python train.py --experts_per_token=4 --d_expert=128 --d_shared_expert=0 --activation="quick_gelu" --moe_layers=[2, 3, 4, 5, 6, 7] --balance_bias=false --init_std_router=0.00902 --norm_eps=1e-05 --optimizer="muon_variant" --beta1=0.95 --grad_clip=0.5 --seq_len=768 --train_tokens=584900000
Below are experts of layer 5 (counted from 0) of a mixture-of-experts language model. Rows are named router (the router's row for the expert), up (a neuron's input weights, with its number) and show model dimensions 40-79. Each number is 128 + 32 x the weight over its row's rms, rounded and kept within 0 to 255. Numbers have three digits each.
After each expert's rows: a language model's description of what the expert responds to. This comes from a sample of Wikipedia text that the model never trained on.

# expert 6
router:126103150090122074087121106140066148083099150127141123098103163066122070058083095134176172174141117095171125173139150127
up0:092125133100124095121158112141049166148085094114140160164100098170092157138127163117173089118140122081121152152148124142
up1:104139101087140108156095151060115152122109121092090075164137141179119117085109135071180112118129091095169165083170082106
up2:141146127152154164147115060161140144139131123124105151138195145085142111111069164116167148104183147106143119090096160153
up3:135105130206145079113152158139151135122123148091131099097153104132141095144179188095165200136147099114124173168124115149
up4:140127098130165154117125063130115101161136116114108143128129136152090162178114113104226105118199107165158111081139132094
up5:108123083113165059130110136158049115121088163129144143121171077134122107135164058083178110138104109154140153078091101094
up6:151187146122135147151131136145078135113124112168181148097093095141146132120172131081143123123062141086108137140052113138
up7:102135075139116169186111072113189127164141166157190175102048092157150152103137111121079188128192143168134153176028122151
up8:083170165157126061184200072115132109138068130174111115167124120133129065099118197124165101130102111139108120136091198103
up9:155151137118172080184142091200127145095153131128090137144100124130129102136127109153140101095110088134091093107205157162
up10:117153085144105080171127136114121156181109160145152066147110155145108116103115115140150173140114101102143139110131085113
up11:157167115143134111127129109084111135083096142127106125114206165137087210118160086142127168077076091136155154147164163080
up12:140174135130201195107124143130119101124100104159125163124095146113145069100135139162088130207115122162106111137110150106
up13:127094078133148124122097161139063113138075099104086139194089151104160164155133141129167095111108150068153124093097190128
up14:136101156110138060146131052107107157122129061140199108097150181148088108134122159153159119130093135103156148144154088142
up15:112097094105135136141104131067112136111096192141113105122114116142119146112171127142141115113157098125252173153160113150
up16:134144141074168128087130114133194176164124090098115084173094086123127136169160121143112206084145139176170119083075158118
up17:084163128092127146122169099131096148150161144105122152097120140135171083162216145135109103213069146130139140089145131108
up18:129191178110099111155133139113097093147094130129112065109073116196081142121147190139142134157145109132133148102139142079
up19:123107147114143108094116158097107148130131142102182118129140094197126181133061172181161095108124139182128166148102140127
up20:163097127144139117217130147143136148212125136124095061100105143094174069111101191160085174128085146186105128163150168155
up21:104089124125126170124156143139084157086115137051131122134161124144126073169127143111137136119136092121094171130137087065
up22:105172188095170151143156150092117143130105119108180152101128083111094020135135105148077112155117111126186168127168125116
What it handles: Middle syllables of Latinate words after prefixes like con-, ex-, pro-, such as an in explanation, duc in education, er in commercial.

# expert 10
router:123065048109166116096114095156104143102109108095131176102125071070154114075196146110168159134119088095143152154152173101
up0:111154175120159178114075120177107123157133129098125087152111139086133136129063120092111098123166122096120148095139123124
up1:105183123152086136140137164114110111093141115120076193165060148119027169060163213135163149133133157121124170159146120138
up2:134133098127137081048181129173161095110146095103172142152083149112085151167195152134143128070074107186147100176207133114
up3:160136110151181122105217082138103152103119145178071159111129109143123101110148132106184134067124129170109153068115101178
up4:143132092119099122096105118122116085055075128140105108100151164137093167136112100167122198144132134075142125143163114193
up5:096126070144135122182119085117163107103057090112180170185113124127158122177152153071087150111096077120150064146147170110
up6:097106097106133120071124155090069141103102127103109114145149173166160128168151090165140131108124089073152131161135106074
up7:109171158121162132091069105087123152157132117147143103072143111173155205145114112109081137168103131136087173116050114173
up8:145124143137136163165081123079146171154112125165160159148110098094168069121158110140138181111149099125124127115082102072
up9:100091115178167083156174110090132148121173126126159163172131121152166162146146134101169128148145187104145131080141088130
up10:148135122071131146037098130125123121133115134173085136105176112149162078153113146089128106082166126131193133104135130156
up11:160138089056106094106120124083114093134073077102151172128113138123135110091113170094144168088130110135162127093103126083
up12:198088212130147158101124169149136098155106178117126081147170139152152119110120074115109120129096166102121139153097123109
up13:093154106135117107125144100119071133185104114144174135181126112133077178132210108149161082062134127185117088146087111141
up14:156108145096112122154146134146125155157116096066147172114153106115156133123122185083188141126138177191109163142097135124
up15:134124078092115173138155132115080141123127151101051161127109081103213179148136192144087162090095149102075100082166125168
up16:148113124142108179158129104144128109145107123128166161201100160109158173179192094108142149115157157128131139108127110172
up17:190127110166167167135109161110162165107082192144110091140181151102149141176128163106120098105106116128090124069110099139
up18:079112096123109135220152162135136100166072102162108154134132142113105222078105101133127155148162163128125172068131089139
up19:182168156179146106161113149097144167155120110126159129117139148136131160150135131104182130061098143112124124088132176155
up20:196107131128149113091131108117097139131121012177139088115105125145110131132144110097131144213104116160115169138161096123
up21:154131113091160090145118127122086135099169185124150141127137077114198113081139082108110177067104097138087090041130166129
up22:116174105126136149072113099118163134096130071142116081177119172077058086162093126104127160084125122083172168118166129172
What it handles: First piece of a lowercase word split into parts, often a prefix after an article, such as un(iversities), in(filtration), con, dis, publ.

# expert 42
router:108087185144187132127221122105129101113164069101082160126101206081136107120070154144168116124123142122130129136173175125
up0:163129154044150167144181171078070097129152128078165141151170139190074088139151144062178185186111097158143179106140169115
up1:125133134174150145139135070182092118128115106097142181092108128140096122147147110152138130194144163171157129087152147155
up2:099155093103102133138150159103106159142115216118104199100166146173174152142145156139135138192169044120126166055155128141
up3:106149106129126084139217156079167152075096125157107104071208146130179152140116132136102116120155163133088142105121105090
up4:088145117143119141124130155065133103126098164156106176118116093188149208087162159144116118081134136139161126131118179116
up5:175111198087155145129127078092132084097068150185161131121115145123133137093116180100129138089151077164137132159110141118
up6:095100144111171171135117117146091147120172123153132143093048143144103138134072129146111163078166171107116120166137113100
up7:174110105134108073138158193061111144103106185083048118120174109129128130147155150157175111161132116092096133125126136129
up8:071068108118153176125087135115138154075057097171160115179147099144141176105140156100093131126185091134153129138152135070
up9:077144185192168171099084092126100119120145145119142177147152186151149133091151114070146119151071088148106113097159179142
up10:129162125147108058063176112166180128163102166142155144071179093075179038112164111117119139126120066046134154128135159114
up11:149108142087173098157159040145119165155167122154113125106161141080146170126097160126173184118124095070099106090102113115
up12:085125130161171121136114113141145104187169148112169122152128134107169165159123090127100096177098090129128122073106138137
up13:172118143143156135104163133111148134191091134110160111093086153124104046174145155166102216128107074092142107175079111176
up14:144189110115149118140105135086061087163150127125146149146069159114144121146153158113146128083133114039139127106140108188
up15:156119142158176102151157160118058192113148147167144163132108139104123151123123174140166147134093118149128173112166145114
up16:129121080143138126184098140101127136141107138059067125119102140128102095099174138134140106143131088133141089129108119179
up17:088115076138127185128157108143064121145138091114108169137116118129120123118102140104151100049150096117195116151094082113
up18:073192169162125140102108149156140122140089152137157098119077151127135092095148146089054116123129104141152169118168134123
up19:131117129102088079121152152147120140116194129125126084177178118095073073119114166133100143160139138120055133137109159129
up20:110073076109120145094152127126129134147095153133193109101125157112141134097161137107122063158129114080147089119083098156
up21:144150112105179127097160135143084047138106151145170119141086152126128137164178130088131102081100093129129200089090070114
up22:120160175089149145148110123097079160093125127174130192077075163103141076077070112157130102145080100148145110061141110198
What it handles: Single consonants or clusters inside words, especially r and l, such as r in arbitration, Cathedral, Lawrence, plus wiki markup like =.

# expert 50
router:096164124163099125123117107109096149091146095187118172170078150113102152121099164081126089125133121186123171119170149087
up0:131144168096153089118127133135133140098058134115131133106144085122161121108168069151172116169126167164130158066145134176
up1:138150149117119092095112066097127070184128121121118168122123151174188165097107097159151127119130037127202113130161123115
up2:097161170088115103140161201117169133066141143098178175061125114169114138126138142129140179130125122100081171112161153146
up3:055200133106160150138102120113113089087084130116142164118094100098097162085126150111179100123170082175112106117096134168
up4:081153128123113094120209143091146094135110139147160160133140174086137127146169133135116132126113160084132195138205123136
up5:102109125082078132112142178104129116094135132064149111178065144173146085157141126127162154219132093076090071173095136147
up6:149135082103174111137180116154104137087152086107165106148195170138128170126141159126146178106102111138150150098135117121
up7:164145138132090140113149125144091080149151173161125128160080085097111124104183122113132153160097139127165161116148118107
up8:146149142148087160123130122116118082171103130154158233119147128132111068126143141076081201105076174172149105170106188129
up9:160098121093101098178174142129138157097153135154144149144097137160175158105142139175122133144150135148134147128090116077
up10:150176110186121075122119145132140122109137066159151215107110099115113098154112104139133091105160065122133163144154109134
up11:191093130127139113114111135124170098113085111175147116103168114165136119128097133113116103092118128101167173097095106187
up12:138134128144142089102136150155150151108170096156114119123098195122155122176133088136142094121109106141136128149129210121
up13:067063136135189140126109136086089138122052133131094126094141122142115106137090111096182107129132080103103084115147167075
up14:095108118130089113174146142143088083139147115121108192132132149082134179124143083118134134096127100175138105143097147150
up15:105085134142085095143147131139148129136133135136120136122126126103120092121128132124128093062084101151098129080096153099
up16:139106147166170158150058160126154121080119118125160110105131115053083193087126087095150124149125100086102191125132097166
up17:177181085163126104071171116121061131175117183140185136190128111135137163087083106100096134079162085172118136117098144114
up18:126070143141134115107118163123167088137080124208101138141192150116093122123136112099096110144142136129079104107099165125
up19:131153138103139070115152136128163126131101158080132191091117184137117168149112054125140140182156145156184163198197153115
up20:147136158121109100140145127119151149082077129131152158118131126078130167050196134141092171091198161176162083142124170132
up21:089096142132151110167149100142151122128203116110111079182138082132156127104121158101235096150160081147145095098152107174
up22:152143109074090100181113085121175133199121101131169195124152078156104082180153153193137109172146086135096113133087147139
What it handles: Pipe separators and divider rows in Wikipedia tables, plus section heading equals signs, in sports results, elections and statistics.

# expert 47
router:111148088157135096153153151073183113089073103138105142114196145095145125135088108095149147138143097100157104087083096093
up0:118139126128090136125108192110103161159101167117035124107104148071122146136116104159151103128096139131102148108091133119
up1:152107087131157182104066121144088106147134135077154180196047113142122177108134067090101077148128120129145170121166113082
up2:109076111116078078135110119120079133097106122149161128138137138164153131092129116152078214134132122125144152032108140092
up3:160132181142051114140116115144159129106193125135085145099152098119074144165137146151076123147160095108103097085115144119
up4:190105084124091077133159112081116105140116132148133105166119112147130136105118146077129136150118115113124149099099134155
up5:154133123062217190180131159126195158159125175138130125180119117134130131037188141126172116175148136136170140129122160152
up6:096114130169061190173167111124117136091126097106085146133192141141124136106160128132138110113163150067087126137084137189
up7:090167113117090139145145131147126157103098177168117146143181098184148138155096150107157165107076096132116117148053146098
up8:140184168120134101161122158149154130154085159147160100132139110177096168212140090231194136144123097129113148123114147202
up9:117138167141128163131144110104164102179167146110185146143137117196171113116082070085092131157133153090144186095049125139
up10:120127151121117102143155132087181104116102187175157134166079202109150066144110172128152145096141189128167138109161166134
up11:121109117116100083144126172165184143138117192175143123112149134116116165152135122161161150065166156188137142068110081138
up12:132110102144136124114120145169132116188073142081138147149121142150132140101121085080152136117153124127144193167141136106
up13:112126110108150164145163086080137106041086077122146144144144136103070147119078162104131118113156131090137098091067116114
up14:084157101109133123146102174057080147058143098121137171104120099118089171173092190120163144105143083137113165078128106136
up15:118058151132103128076148155122099119150131115094139126150153131125116138162101135130142144220099069132134149130120123118
up16:155115091123106143111175102072106094160086119110072142139140140149127115125124150129144118100193032154105169092103122185
up17:190148105137129143088137152069121115141106130172110156129136113151170136104126120210142052155090035104108112134112115130
up18:161099106079114155138092097163115144050108161138129127098149053132173100081142134172165142142103102116128134108146122139
up19:131120167120133162128149107121090070152135102137168069119050144112177122139124088125155131165072144087094084119128105149
up20:177155105119134065132085177118157120119162096083102168104119085159124122152123061059153096176110159150128105171133118121
up21:137092079117158112063109150184098126079164117130145164151135137147147141127167138123138127105104100085148162127122142169
up22:134139125078148127145147120136125159110088131091185116138089159112119170107120088134139129154162118163140140143079128156
What it handles: First token of a new line in infobox lists and tables, mostly "- " bullets and "| ", plus section heading markers.

# expert 40
router:115117114141161163080122138144085147115134165167116076129134106132129149011141149216113125112049140194124098125134133204
up0:089135119134091096093152134034111109133087173168086121127124103110129135074090134144150113149158137072157150132074111171
up1:083162104121109134102092117105042100145157104048144101106107116124157124115118159165108128086114122121091115055142102064
up2:158141128100141143176135066132161142128091167171112150136135150127090150175168128115140082100138108114101108139165087053
up3:127140108134108150134137168129086179130118096212132114133163177099126137122100145127129137100096115116152155081110081090
up4:142139102149067168099121140113098155108183145104167073175142147117111125094163119088147171205113118106131113115138128122
up5:098137083116144114082145083088138110169071129139165126140110058148147190167115104075088133125124107124143140096103120121
up6:095116096086130141119149085131140124151156072119162126087169162134184138152156171152158140149123113166093157079133181210
up7:123088104131118156125166143095130125109148142149154072162090153034152089103129173119151144209124103132133096137082139169
up8:118160119138089087102222160126173130159133122094129066166101144122088034142107160126148168147128135103127115106117141090
up9:114107073142107113116144114075172145102141067132145154113101117147101100097178146115124156101113132136061091153128170128
up10:140133125163162137124100159102207094182093154125142119137074114124159107072131202116086110128097158094123150130148181107
up11:120124170119203111178182160103126160111146097082110181121101107101128109160156110152174159129129099142135205146089098151
up12:066123147140165172110122158140142085138112120074072166135127038093186187076142136147115155093207104119092152094132148148
up13:138131133131100117096107135137109094084133147108093141176101095124118138108107136122204173121142123097096135159120152089
up14:150125104134113126133129126139101166167094077158114115154122154126135124098109174130137110154154167124086143108132086161
up15:113105149154178094133053186122113117130064120087102194118121153178113123131105158144111138084132119065110107122111139067
up16:107119103164083111110093082082136154120109108114098102161136127103078150129064086109151137080053141081102096162103072126
up17:158191143152168164122101074075104166133125084085161159052140110138138164127160114065097094117095139196120155053111133066
up18:143114160101117139069117107083110127154099176114165082095060122196124084143120117105090119097127126121185163115184143149
up19:103159185066191087110186154138170115157110091119123112111190134083138110144133134132154141079099154117121137057094118144
up20:082137055108071123182101109059105110134147076142158162129122137149094110115165111127150121143106138152149115070114096179
up21:100117159130116063140121127127130101164145159117146151130173153146082084129149114128165211126141135168132162183116157064
up22:107159101104127073081155165175130069205192141124136159178105128053121153143109132065142049130097127161152136059102140209
What it handles: Inner vowel pieces such as i in Tim-i-șoara and Horac-i-o, plus table separator bars and numbers in table cells.

# expert 56
router:069115101111127159106133146130062122115160097086151120155141095103096137101094095090151112106115115130120089116120092097
up0:107123128114141134077155102144108100071124103153162177122075101169086148133101121089131117120126071128126191148103188140
up1:149247134146094116149148106110145182150133131085120117139108094144138131111106110128133098128105146084138116118131073142
up2:182111179132143065111170091101122099090124130113134146132170132131115126190118116102143088137146128076131144089117050108
up3:143153123057092133209135156112135127110151138097103101126094038132108105065070178105166134103155140117125141107114167177
up4:098114047150134112104159132122144105120118116127155201128093200123133129154110074121103152192131107122151112109111107148
up5:156092133120114209095149153097068100112099121126133113165109121074121115118132166077156175177116103133183151087116148178
up6:121106101113123133117110121089095142080091173164208097113168165134082166109042115088155107078201062164173099094138138091
up7:116091127055120194118157189036162173103080130098108111156168125100154085145098122083087180182126129155190189088119129109
up8:181126080108145173162135116139161221129105110115245148139145143101126106105154140136175152186139064184180144075126129132
up9:097117121094121090155190133166132103095136130151182195091094124136123139147170138099068108138060157201130140114165078145
up10:103107175156118107094165162098128097189100094140180190086107130077063127105172154149107130103183129138130137162092159125
up11:131097109097178108148103116137199159075110155156109131113178095137073149120088133134157076094128101092124166093120093138
up12:074086110102185143089138079067136151147097161130106153168166161217080164118136101085121115112204146091175108112064110187
up13:147093118132156070116111167098132099152116126161138119205065148092141061125098124117136173138141163107137097139094153109
up14:119100140118155109162119140092089137135071134136160131050134109169116096166112103051120148116127099109136188118165131130
up15:162141083127096180122093149150201124120095103124112145162132138080102185070088136147090164103113207074117110146101153113
up16:140181060130140144194112126099069112077140121128182118153113131137106101121146097110141153172131152187142071144073168098
up17:133172129116124116162147131134065115157095167125141101100112113085072134107114133138143189109128136117106162139074156137
up18:104159094185155194173102157068045117142139179114097155173142141160078090106107061135091156140070074134221105128095194128
up19:149124163107139127172098111088134165115087121150130113083121107109128131044162156125055192129066127120154119066114093174
up20:144085176172107118165142154136136126147134159106155132151152179099120163152118206107104115071143124104090133113167149161
up21:069151115143162163152141187081083116119109197132139132097130126104095154096173156153134157101082150111180097146144158147
up22:120076120143123043131130134109147103117139107103164113148131096165188154159105202102133084137110070107187098135124106105
What it handles: Pieces of scientific and taxonomic words, such as family in species descriptions, Noctuoidea, Copelatinae, protein, ichthyosis.

# expert 61
router:127090168091163148045119113172102059118132096143154130169089107131162084067142102123144172133140135161115106161131162151
up0:090117128068155147076086126136153127107101148106165150096125138128163199144156168109148160147237073142164123148120106189
up1:145104130200151097176139092119124091121107075102132189201162120099112180151165152136173131118139169112145159143137106098
up2:152105126060195139165107145099101111070112081124182131142147145213190138089078116140110184165097080187154090129137101131
up3:101150156110149155070202135124096153136151097141157129163125239088105090126117144063129194148132162102115175132137139094
up4:161174105150122097105110160152102138130138136178117148125107069112149097186108138137101120089101165137154227168119125174
up5:122171125072130126147125109128141082141152123154138109119038132161133122057110126165082136167142161118189134126149086124
up6:171148090143130125096176139091168157114149124096176152075124166154157079187136090165178096138148135087136098176083163116
up7:134167145137132144132150166145140139143126129141158222117146137105099187126175067091134168140134115114137126136089148093
up8:157114156120173132091152092151147111161093160165145113103167110088118171154172146161072115144112159111102115079102131214
up9:092127104104158113177095120166162122113112085145094148111114124113141132171118082100141144081160051141116151122119097090
up10:099151113077166128141115164135119127108102142118096189145158115108165099112126048127112120177060145179151140165070135193
up11:112179088087063161127115132128132118094100049142140092166138107094147121152142118112167134124163120105123133115140129154
up12:122094144165160152085107125144138134135126194164108145149142081164100104117170140130100096128124081052189122108144131098
up13:132130143149118111117168163073145149094138181078138092136118105139106093129160148089117126113107134136144174147118096205
up14:091135088141124133123088138127113147178130140171191165192108097129138126150200141163121106109189123140129118180105177134
up15:147139116111161146121088134141133084157161110137169125068165066145151119142107176136149131131091125116107206163147113142
up16:138158135139076125080149108176147123149146151114174047147086115165111067121065136116144142119139133125128140095118134139
up17:122148105116107139130110188163169127097095050187106110111115162126116121158106131122112123140094164154158138165172181099
up18:080132090080176136158103099150111130140122128126143071083046099132128113146125138135155126128079108141177143144081101142
up19:060122121078123067111121103158122166130066127124143108149116085049140076148115126110111117169123107146174126135107139156
up20:164126127169131141091130114116090116129149163102134182154154066104125130104184164123072139104179104134137134125163128145
up21:137148138139133099097167154148102123104081154162100137158100145122105158147136129135109159107085133172104109078124107120
up22:115152135130135092084138124183148096151137179120200134157119115156172106147194138151093140110134123127173121141125156106
What it handles: Mostly the piece ic or ac inside words, such as ESPNcr-ic-info, McCorm-ic-k, Hispan-ic, Pharm-ac-y, plus the word that and blank table cells.

# expert 9
router:075147141094099068129106125178120140119133128110146123119139157182119140156113144122072094159158159160162145161142177134
up0:119144104219131173120152136124098133160130095130118176187108099093081145098137131138104120152181130135155148125090129172
up1:147173105136072066089125175061087137138084127130136088065125158168109169104080130088142161051161095184132116136109127138
up2:131046145140088152108144129110083124127123204110137128141144196053114107222107102112096176142124137134139096152112150171
up3:175110082113144171153063130144073132086086141090120128172186097122134148115153080143130134139129104144194082117039100112
up4:071104035154139134126173141089151112130104161089117128104161093144158065129112151134126146128157064130111144076119137112
up5:139131153100142122186186120116073118130115163122134146159097142106165114122133176125123119137048117159161137096120121127
up6:109165131128154121038096162102082106065126104130134171160143099108109106198061101160148138147091089106138148122187134127
up7:143137131032048144125135087104112118188124122131163136068135185091127096089135055187175162106147129140121165079121104094
up8:071127121168116143084110114088082110118153153227089160174123109114066158093124114121163087174126143117176081148141143080
up9:156128073121103181096135151172151134078099129189095139127180090111131117087137161084118141102113131138141166118165067076
up10:157129105170070154150121073169070128152149106102160127150142108124108155139097109104117128113130145101066198131160136153
up11:190113119149169110116170172113145139122116207100135081126077076120141122075128170065114106095093104126143154072087144166
up12:116078141113153103092105104139100180102075129153142148135128112116138135076094101090148117101109134145107186158143102099
up13:156128117069069176163105119105145124102105147100130146145182158149138143142161150090165063142107147132162171147146107091
up14:133154105139106091146068085167142046045106167103136121136106148164206129088143108160154137160159095160104210124162141120
up15:105141073155136103175190126087125114157127152103192094114082138076111120112145159087112159115131177102123155119123142158
up16:145194114148138156102140126107109138172155207180148130170157094136108153083112120095151115122096162145069176161155146175
up17:107145129101109120108108136155120086109168119189103204045167131145113118109089121122176131154104149126182117067134166109
up18:144152145077145173158112123120100158155173090072111099179154167145169064141121180126129113153077131143091109123135126102
up19:137132111110152142131207139179107093134081123122159100128091154183067117140154109144107176119150123154171132136146106177
up20:137225093158159124099158132070135123108099134134104180122159131083160126124178190112154123135151113163129136061106193115
up21:128120091128122090152196137199053167134112062088115117128126124126140141155109094142137112106098118072141110078109192182
up22:159119098100150126158127113138104114135200167188108145132138156168066158125189147121172113175169129113113087150079149078
What it handles: List dashes, table pipes and separators at line starts, plus second pieces of capitalized names, as in M-ah-esh, M-end-els.

# expert 2
router:124142138081108170117124121151108112112123111119185109090139088090071108130109115132143164135140061099141126157101082123
up0:132112135086191107161072082140173067116079117109110153083137101160112113152149129130162108099170121147146133131119105113
up1:110112136114176137161169151134130199155127129186129155105107144098081126151119167117129108152151114109072089089089110091
up2:162131103110106057164112130145139150187128118107120104122125186091192094141104091117120148130040103159137109107190121045
up3:187112169153162134125170102123152101152117202110110118141093135162129076107117138067122133116084137163109163142106098195
up4:138085129118141095159190137145097159168131169118142118091154082120183130153118136161105151114161156101123104172126151112
up5:125129117081171088096136057183129109178079125095164168131152092133107088150106146135073088160107141114121096125187136153
up6:106158176140096113131153126172113166126098108176128134160108154146182138108195145149097132227106149102099110102163153178
up7:162066116155144115154132166130138135156108174122132117156118109133151055131121140120110038068082142143149112102083160091
up8:159118119130113052134106187093130094101151067103107142103087155097145098145113116099100216190156137158167148128146188162
up9:129175142079144115140152152112074127142094135149185124124130147151154113119120107130091167152149088104109178137096070137
up10:145174151135134189142177125133094167163123235077115169138131152177149173141143132061165197141164102107095125127090120152
up11:169174111093132070098124128104073100146091098144114178183113119128119146108167070155107117093152093122181099102226131106
up12:135121142132107165160113138059098123193089161108141148154076124134105152154081155129137107127143151139132145072148051152
up13:120143123112138209123166131128107111124065100075141135184142143122087156073168132128091199106165104084113176117129141090
up14:107133144111150102160136100160093128142056130089141152103134110108227110143109094106161106093131130124165143108162095196
up15:153114070096131159159150122184141188118179089118192180149148146075144074134173089138154063151123152091117145149158143185
up16:111090144169131108062137159117098121136170072138074170141169174116123138086148122154077118145134167115163149112130121141
up17:120177165122099106046132093075169110068134112131157105140096163107152077115135115113170130145122103115185153145077090121
up18:124127209093174137117142125119161076116079224171170114172168142140124126136144081111108109095140176148105093112125166136
up19:107162174161104123145058105153113136218120126166118135140185154109063140043105097099124143157158132151072140138173175147
up20:113114138120121160117069125141135122135134177124172185062133155120157080180134152138140151121141160112110150130135157095
up21:148135091083119134084130100139142150149137088103145199107038119160145101155066140090093140107175120204134066111136169193
up22:111172152163097166208121227094132144156122138177142118083146156098098147178107117154136182124082157100153089120096198111
What it handles: Opening consonant pieces of lowercase words, often after articles or inside words, such as c in correct/caused, inv, dec, cl.

# expert 37
router:121113105159130098085156103133106132151120093147071117077107167120108118088114156148191100147063130108140094091157154100
up0:139165150084078079053162177104159115122047173113127126081116120109120108127122134098103203117132076160106070124092107150
up1:106168183077124085116086155112094095111168112139132117150047138103130128116145175097133203141091119138083094122212118113
up2:111100145136091080136145085117165122119141150153183135103092103201134091180180094068097102159096107093123124083080107086
up3:141101134183157103156186113140122115133159111110145095151088166187159095079084164155143174134135168161129134110180117194
up4:148159162074149103213157104168123153147123111110126071127159078078199189105131165092106139132109119108103192117121137098
up5:139082115115095145145156132097133141137048134140122120130040084200117176124208097105125094092123161095094132142077101165
up6:117068084062124070093125203140190165141080173104120119119098180120124094145123161145149161156135134160119101119147136151
up7:107133111172146137156142097162067106161116173134158129127152149120178171132144123115130134091117112126155148056072134128
up8:084085144128150168090110105062169163128102133138071105132158097134121145089126172144102143100106138103164147118140105175
up9:108171098100136156195157157157141227135104097120153133142132167137207128177112132106108092156154103114084149118119170138
up10:154112214129133154122167185162143108146135104190178142160111189123137085152172151115135114109099100148143133090100189151
up11:105145097114193163126101142098121115178117120228082072166089095152111147163166092173132114101088113113120131127145118129
up12:130162133128120111099093137125073082116112165078126198118077118090102175074083156139144184141058053083110113125093107167
up13:114121116093084112086173107103085162148128131114159093088134123128132153101082073100159135073137153170157153057133112185
up14:090097084149158100169095103092115100167144154137130121061151126227165131123064223090129180129169135156085121131083124102
up15:132109175062109100158178118199169148148107218086103110142124126158108110137113133123156120127084138171156140113091072088
up16:086189108104128129110124142020159146143133081127129113203123147178126112143195073111149109107132179116140120158115110145
up17:147115141112124128137129131100177148122114107099130187127127113046094143074111073118181104072122116109135172182122109100
up18:084146116163117217137191109055102073102080103125101136103109053112114135078110126106144051101105095165205114045115116152
up19:118075167104069136085088129147079130125093150141172074127075124164112198127198130190137168101151098159096116126145115162
up20:089156155095150107156122111181089060135115141144185118134147135159154134133071175131184124101111142102080104046097145140
up21:164141209059164166148068163086114146148122054154069138114193124127136176093201113140141134130095134166155147144121074144
up22:134075114095121149133097145139183097079112149111135177187186159134177159182131113120097094110155115111128131198143084098
What it handles: Single-letter or accented pieces inside foreign proper names, especially u, as in Pap-u-a, Cuc-u-zzella, Kap-u-stin, Ben-í-tez, Timișo-ar-a.

# expert 28
router:165143117163123192164068158153117107120157116131139124118106074101135154105178133133184167141077081138104134178110080123
up0:077140133109131116155141128153099139089172173138181059166112146196164125123183053174167142117101136112157130131118146073
up1:133135113124174096087181128105197106134104060117130134117154130162164107140195078122066183129096106191080134087124134165
up2:134169046100157117147108128086180160145161162124085125083095145111087143158110119123101163156154157121107194177152116141
up3:146166108111130120070128109094070136069109142090124138159163156163135118105129130181115129142160130082140118163157188127
up4:103165133121152136110097141089096123097102140206165114111136160029145125132133139128164077116120101129107148129137086102
up5:131166089166067135108127234175125112113113118135101113168133090128135081157106061161084125168158116166121094108115116191
up6:172139093093119152133200137103154158184103054174130172106135106165135102135143109106121162151115095150081120139177095116
up7:113168154100137127118150127102141114087122148126093191158102112173086162105114079140152136134159161179124129134085100138
up8:105139183075150172132158077062135122129160125080179093096087080153153120156113167106120136142079125120092122092155111141
up9:168150184127088132161132048132185111146117164140102113125100115084134122125137175061137158201133077126142159139094136164
up10:144145163145108159100099124120120138115136158111158137095086159145161110164120103107117055167153120131205106119140131159
up11:111107055135095093174169099140160095164153099132162163119115174157067186143131170159105118124145157204190121116118029183
up12:095156232157090108110125148076121072105078115186175057131172190120206127144147079100090145146130124095103130122160130161
up13:098149133113142079190138112182135145113121094137157140166143097146174153153141150093111103106148089149147128152103121070
up14:106192147092153088156183124148149137067114141135133131129081090163143098193108140178078145186154131132115167119116136150
up15:143121148191144138121165117166134160143141074154143133130126180122114094133164101076152120088109092100124107107148174100
up16:140105099092158106135089102075070150107100148095209138107130133134159121134121157135088130174157106143113165106148089076
up17:075053184149125175168138077145123169099169164160145085083128120107116147124123113071120123130193206086143166116103161130
up18:087191053225128033110121124188187118058104133147180126091112104183103156128150161060175076149122099195130139164174104124
up19:123171139129078064131114108159076186149097114109149145137083162149193148144175158144137181115165123148181124117127139093
up20:144182141148105108115112114146141146119088108061136173154084151152101091127132068134108156108144053129166157151143202162
up21:116184154095144169106065128143179161106164097126162122098170123126080127124125137130196129180128198151106139146181111171
up22:157175145150159135079127133089139128085181115158183140070150107130198105130101096105103136139039107138138097116122127126
What it handles: Capital letter or first piece of a capitalized word, mostly personal names in tables and lists, such as M(eza), Br(uce), B(ellucci).